Weights of a small mixture-of-experts language model, trained from scratch on English Wikipedia.
Size: 10 layers, width 256, vocabulary 2048, 105M parameters.
Below are experts of layer 5 (counted from 0) of a mixture-of-experts language model. Rows are named router (the router's row for the expert), gate (a neuron's input weights, with its number), up (a neuron's input weights, with its number) and show model dimensions 0-255. Each number is 500 + 25 x the weight over its row's rms, rounded and kept within 0 to 999. Numbers have three digits each.
After each expert's rows: a language model's description of what the expert responds to; "gets" lists some tokens that make up at least twice as much of what it gets as of all text. This comes from a sample of Wikipedia text that the model never trained on. Tokens count by the router's weight.

# expert 48
router:513437518500464539530504527502488492515490495476542508502477477516459486507486530468486498483511509487563495483514474471527503466473487497479459493522477501447494461501469484494477527506491514470538516500493499492481505506543496529487512489513527454510538477519481510504498494496559501509488514451514521462509508440535475492510515517492496474468494512489496518501491465524537532532533490550505475534456453498493524509529482533486491470526508489528512544479498539513520482466488489535537515489502476478518485515526527503527481497541492456422432522484466520474525511495489482546476521547492518456489481458512491475496477537466495515520524495452489513504527517525551499497517553464513501489493518513486512504530511516528459548458472485483501495481511467525484489521528498
gate0:501506505525517531508470477502496454489518550517495550521499488471482476518525481488496455550501506532499497529498492501543552503512461489511481454512505505462540495514519489466533511461538511509476478521482486540479494513505507530451464489485469534551508515499500528516484512487456476510567495491514459491476450494495498520508470489489510533513492503455477498488512544469540527537504528511468483502488517506486540533487502489502513492490550536512486474479509510498430500503520549488519524485519545486458523461494501443509496493515537524485506489468500509474496548540460535525509464506498462517559486518522471477502497500480502463499481492530490517495506515435491461486514500479477489458502510526475518514471505490524517467554483517459505468447513507485507474508490503
up0:541487478516519528482474488533494473513518494507456519511495503499472488465537539503483514529472490506531474526528487461534511499480470507511445476502478507473498529530513505474505516464466490499464484517487506512459533524501480566489439472522491518516477503533507558545516532519503510537519479502535466454474463492475531474502514526465513536506486472473465489503522528498544532533504516498480491515518503498483508505490492467505478527491485526519499507515499514455453538488497546491542501496504513503452482466449521519484515510504492507485514501520516509458485487538497517497524501503485501508523480516545489469482519472507487464483458480491508543509496514487455440504492512477544494478486521532536437514429484535533540505502441491472512480492482505484511495491528440
What it handles: Suffix pieces ation, ator, r inside words like National, rational and Laboratory, plus civic nouns such as office, President, law, vote.
gets: "ation", "r", "ence", "ator", " office", " Office"

# expert 30
router:492475545490447510494484497458501499548437498515498482482539516493470490545542494501489489518480521474470536505478498486508519472469502516477490498559468500494499467498492510559444479481482528490444459526470497491499500488468480492478490518494459467478536523512441529501465516515548492496483526505536491491520509548460504502482523489447514527513507463509478518522547481495460484501496501524480536520480491458494504531508526513531509493549481525490488517491468524455469486442479504518506516513501514494492558503470464479544492501486515487497528512510524537521511487515501481478508513544505500481504553499504503495518480488533530511533505490454493505534495527470445500491502518519478487520477530519463545486504504484515546484495532515483549533534551481465524488487504496
gate0:498511498528498509484487481556492524507518499496596505511527485508536556474506482518517497510508519531470503496546512488522546505499506442501467475492508537510483487485490508507492512509496527516539508492482514497482474532518498495529509480467470540520464464515486492485510502523507484459505523544505483501500564504484406487477520526496498527515501453523503509529499498462528495476527498484513503533533489514522500493526474497462515516506514501533535511505490485511492549503526452503565525474542511500477505499500521494459489515486481538470435491504449461482520490554475512508506465491479506477490473520542475524464532484504532457484512452514521523478560497514489528479493510501497499505510482488528507484485504552512469512534486479494508439517516530496516512505512548
up0:496517490518484552472488462511488521570484521539558497496547495514510544508506445510494467507455530503442516498514536487512517513507479468507462468522497539497473471474524509535468493481488516495505467517486474498482492485476489505518509484465491520491491494500443507550505514505517475441485561533533507486510564483464508505438463541513511538525474466507521510532481468497501474505530486498491517514526478475484491512528486517479533495533500498497554500486494506508515520483522465503534521500525500506511574490479501470469512504476480539474472474476467457506514478508510474479472456494458504501504456508510481490504500500486526482527554482491532499510527458505481516472537534511528477497491507493503520510461525491484462515529499491464517508515487497491533500534528552
What it handles: Inner pieces like ac and p in Poaceae, Capacity and GPS, plus connectives such as due, because, after, through, allow.
gets: "p", "ac", " due", "c", " after", "ap"

# expert 20
router:493472472488512508528504518468469501473530471517463501539534455525521473469512482477513526531471501488546508512445517500548542515518512503522523518539456483499501475517536486516523479522501530460478491509454459514483490473500513485499525518462476482463506503482496501498504506506579473508474490509500474511531462503513529517493487502520496496474492485534497547554530508517443516499509489514509491482453506472485502578457472527497486515473491489509524510469504579486526496493520496488506529474476531511442455513493479509567527548495523505510512534486487455492490494498498491512521495527486497509497518452494524475523555535505443469488539495517506513489502514479501483529478509478484449466506471487521535483488519447527488479506502495498502521481506476464487479498512509
gate0:508450522531532494503479490480519503480498520468500460498498495486507483488509488526518483488514434487494529509470442484475448501497474481479512472498483458523511496512513499529470507443492501477459520526486502468483506491437508526510501463509505505502474486523553481479490531527502528504519450471468511521473516516485497521474512489486523461480452516465486465472532494486487460408516513495489491480469486544524496492522491463442510456461510460502522496549470485517500511490484487479494524550494503492490486480512490520531494499526492530487496512507514480517520496503490487512494493515498497490496465512517492513458470498533497557508487520478487471519528511449476479533520504494492555472504432486515519487449466542481499507493523523516555479492561491464467480496470476
up0:533513487511493520465458486529526512491533491504523476516487546528453538533478517507582515495495570509497539475518489501524531479510485482495495503522463483517541531458477481516524480521479481493501480470506558489531471545527496510508507511467496484512551533536492468506494463531511478513505531499490458522525503499530491533518496506499533502529512507520534510522490496489483512468512482495498482524504515451495538463494511489533522505504499493452443505508513487464495480541527505520515512467492477499479480555486469496491470468452503494472506505486514474528493542534498499509510531469525503511474464483490490488563490563507502452511446488530495532469480477542507511455470512528507469493533531468485455519504510489528480513497501470514484504540523490529532535503534515
What it handles: The words total, Total, win and defeat in sports or census text, closing parentheses, and mid-word pieces like bit, ar, nd.
gets: ")", "ar", "nd", " Total", "bit", " win"

# expert 22
router:516541551487488494521479489502512446510524500480529510482530509511464482537499539504489489500472505481501499544480517498445491506499505506463590491556551499466504483475489521518452496489475481495463491465543472514468520500515501506487502523484444503503494546521487511508498493566498518505476489512539525523462467475505480530480505499507472511495523503494525479483495497481535472515516487501525490529497513490565478525557492463527482486545516518474502526503495489473520494500505521527485519501480511536481511527438512476509480490466499509523527510458507499489498524531493488494544492568508495549503503483509530502501438471526501561526490479507495464531481475491498527520458509543537499506505471504464516521495483484499539515521546525468538502530509455514488507530505471
gate0:498520505489484473509504479474502501511452527430486517518510507476491492499528469507480515499500494503468498511519536487547482487469520476478522508491459496514490463472507526492493479510481447493476561480467473502513487511484451559478529489495512518502472491511514511461480464464535474502488495469513510518515535494482513503484498520501487511508483495519523508480503488539510479518504458461486546439527540476468531478468519495505444535463469479484501483544500512496498527488450484482474503508563556476536467477479482474513456507470475498493514522509509526506490459370489470494482461479520476497489517458514488515484506499458508498499482488501500482479502494473498552505503505497525466543514502515505509500477522494532521475478504528488507515484549492478528492538523511
up0:479507502540553478490472454495486498514469497474469545505526512475506477535526489491489482553507498516469515483509510501527509483545534520479515510499513484533516497470506547475486524545480493477504511539472495499512487505497484490493483479504546492509513502487520513518520511480500492508486482476504485502513519516486505450498513488531451498503499511503527497515482462495518510506516472506536558472522527447464544514498471485505518506486461504448476452547491523520491517492469570474492499502538552481538475521485479423496484539487501479527524508480488543516475456485456517518523463497524498521494521478512527523509546522474504484497503512505494477469469489500471530487513525503546502532486529503542518495466518453533523456481525533432501537500545493469542462516511540
What it handles: Single letter c, and sometimes mo, right after a prefix or word start, as in de-c-lined, subs-c-ribers, a-c-ross, pro-mo-ted, plus year digits.
gets: "c", "mo", "\"", "ec", "st", "con"

# expert 50
router:507512502499527508496484494508515492504453508494508482497462476484484482504504507489523548535550447508471530553466469503539520493525517503519525516572525505503503499521517488475516476526526539511522513532463490517540471516494477476489557497497495525501466486482498518475455465542497527543550514513507482529509491473475481481519516521514514498480487515503493469487519519534520490496460496475552516505460504479502536511490537473489512493463488486546515513495493430479476472500513520567474461500517485493472515518475493525480480524509521468514546539507520482514494488504481508493529471508487470500458479535503510499493481502520486469536450509497469472480536472533526474439516461471466462540514441490505487534511489468505461497486506521488506502454534475474516471482548508
gate1:457459464497492500506489511514522515456484481522507528565514520518558477503556512485487486509515509479552452479509498528497472563527540528471466488465523469473505494527491528531459525520445488513478512532476531515467489474463507475507509490478538508515494532508506501481511507523475511514507515542507495520527499528488541473500521455470480468444549534451490490548490496531493525506514493493459532514551456504485524496460482521512465494514495477452495475520469508509500496524530533476531479514528486509526495525478508480484447498523454478498517504511477496473491518457469524461498485482518510483492509528530508495473509531486510537497491499443535523507519478517482515484499526518518518487517492489507534535522535465533467499503531484476517503526516539527479539519506490
up1:521467457515501501580491498492498548490493532450502500512476471485490519515446518492525538527464534500570488501547501493516516576523517479511474516521491480534488531506512479539508505515487506449489510516514489498469444481524491490512523498482506472552532499496504505503493479476510507517480532520500532461500513512505487501532546483522495526504485482482483498529451478475501512483509519487542500504517493511511476555501517477505489524536483470495529528522476467484510486479524530513460479498474456511486488499497507512479555474528511527481485522552497510550482487471487465442477466489548490486494491523500471466520472498494489540477487495440489497534479509502545495490494501506454505484431475540511489533482512481521497491513516479480446518509464517497512521522478468
What it handles: Capital letters inside all-caps abbreviations and codes, especially R, H, D, N, e.g. NRHP, FRA, AUR, pH.
gets: "R", "H", "D", "N", "L", ")"

# expert 38
router:449510556518523561468535456485487511511515523454507497511475533540491504530485504516502477536467509548471525441478526505535530486517477537510458492484542509521519481541502521472523454501452493438507503523478480499539507474480477514534518497498516499496481506488508534487484502512494430520508542504528444532472535554519475499487535497472515502474524457474504511461528473469525486502485514554477516509529497502485510514516494485467533464527466518492494508543505489509465508512463508492524471499486510501503455509523502480492479529532517527478511466534481489523511487535510461487526480494475522545493499505536476504517528490496474452500534475532501478507488516531474491525448494534520486483506454512519488499458516499523457498504488510449494480483527502491481488505497509
gate0:506558502509474474487563546479517460468509500471537467481459461504482484488486484496519475518480515471489471514470459481483495502504477529502493465477505489509537545412486533500443500487502491485497509484539512500497481484534525509506513518526493464504512540487578482506471488496490510508496487504522542471509501546533496524487550528508513507506526539498475467493508500501538450443506500477523500488461502498535508464453485567548474477503487469521464529511521524479512505487494537497487492527495457489478512513474512488484481543511516486465512466515543492511441471498516497512486481490498536470455525512490507511494514495510489499527487503496548473497493463490519471497522495534485509479527460489507465506497499509505518446479558509517510523483486483492503511460475529
up0:528536501502486485506549496508494463460505483474515460517462505523453491513478488468509484529494509481518455508500436490496513473509487486488526465485451484511519535466512548471463509498497455467489527487518503534509476532522465531499508461492488484503541526445538489497483489497485489496503454504514542486492516506519498543477510531499569497495485552498470458474513499499511492455520506469514471475502519482522533458479482532541476492497512499497462532537526506496488527495477508494501489490458509483465527494492463458520498489517487483464522461483511514505506517515521493526466504508472531462514487508510494511490475506526466509522485545499522460498492439495532519531489460501502511510517523452492478521507492541537535452463538493592471498504480484502548492486478507
What it handles: Colons and list dashes after field labels in infobox-style lists like Family:, Order:, Location:, Power:, plus degree/minute marks.
gets: ":", "-", " ", "de", "″", " Order"

# expert 15
router:527481507500459446490481541476523506498524540544460495493520494484478520487526505477494503487529507492502529510514454511494504485506481482501537476533507494539463524490516511502504474515512496531516460483540492517510530478487508490486491489470474466528553482499473525471485493493491485473564555485502540522503462454487488459464500497528507521498479484472510522466564545543482516509471518468477515520531521478483488482526496489533530488506489475539479508510524524530475466494507476545545474562504503521538473488454535503487533496461492487472518521494513481522475498516471494504547498552491505503496532475524496500496477533485451535495510539465512522540494471567524467523504465503517489529490515500470459484485476502512474500456487512492516478522511495486557505548519527
gate1:512483492505491524468524506515443502493523475488504480512504504501471501497514501498470500452522509500528497489424465508526526462500461485504517502476499485486480422523490518524461498447517509523532478475513494512493476491476490485477516499494438497516491515485532486499473466482513496559516478508547481502503527521490482477457509447480472455504516535489516538459515546486499508492516520496490483486470512523489521505442523476485516506517464499486457475501487525445471442583499495443493510491492528526500548485474492451548437543491495528534484518503505523492505499504493524496511486498508504495487532469521504468484524502497505503488532500469531492473540476491494516511475491492511536521509531460514468538481458504517483539498512500518546514490440494477496479524504500
up1:487526497480507460505498502481559499474490497558492483505516490509522457488511519510516471511472520486493494528584532514462493520501537503481494474503504508500480579450507483478512513557481504478492496500473511481495527518506529528529472545470535541493515492499480515508519549512476524480498531502475506532473450460502486513538483567506505532507455505513485505525475476504470535494498490513499510526545524490493468498548502510487479503506522504500518506514531443568508563498508505548528460525497483503505454479523505546455539459507506472480528483500488452536481478519488497488495517518488475496547498520470468526515494483509509497484483485544480503522445517516484499516544503506505486490486494522497506507526540464486477475517487496494447465492547527506508513496506499
What it handles: Mid-word i in names and foreign words (Janeiro, Keith, Maxi-Singles), plus capital J and K, and closing parentheses.
gets: "i", " J", " K", ")", " H", "J"

# expert 28
router:467485497505510501492490520503515501463529495485486509481481498503509514496452469495480486455491448503509493469518497510454492520540474479518464477491509460522508496534474528539503461488539498512514497460523462481528504453489525519477484493546502527473497458467500472481539515489555487511511490525520538513495517502507531486467522476485473555479498505464557502506508478453495483514484513536493484525534475491527479481532507445486511507443482475450495490496547475517475490469560498455511507498462481496470466548546512464464529502526527503486470503504471448540509462484544530487488490454484490518484479483507512496529484521518490497514520548493464526546482510510525496458470511521513496515519447502517465509473491521497490526432502485489483494498511493522501525517530474
gate0:533463497528514461459491492452490472457522501484491528512515518479504484492507542506502507526495448493503528529472468504514472524519505512461503491504508493477509529493458523492503495492528509475475497512484554503504467521482534498528463481522473486510481525473514594504516450528506443493453524479475542476499489528466449452491495478467512499521543520498471480481488472489545552468530504500468482533524513544498466515539477460527481494484499477514496493488458480533471474474495500495496497496491519483449503523526519474494522476506495530498498512504501502513459518492460487504571512522524511471489523509517507485495518511479493497481489543547483515515549560517514458506535496495480485500507467553510486464520492516545557464514470510501511509502512510490461513514483509
up0:458484515475465520524506483507498458498459499503517505503504452477474517513511499547531511531520513502520476474488484492488546494566477523468474507499512507486473499518545492533498478476519498528501518522528489501478502514455549517516538473487538469554509462505483507492417534491492515549556518506515445537480528444446569492528508540507488478475490436468492520538480477516481495527510524525485509488454465500512501528519532519468463506511468504510488517524487487530498462506504488492510475512512509515490505516514508510488495526550546510515529479485499529479464516521493546533507475478472490532495495528470513486476502536508458495519533516473499479490496517527459486506540500543492487503523515518477478486496527498512452516513468518516506511522506480519469508536493536
What it handles: Colons ending field names in infoboxes and lists (Former teams:, Label:, Highest ranking:), plus pieces of foreign proper names in sports listings.
gets: ":", " ", "u", "el", "li", "'"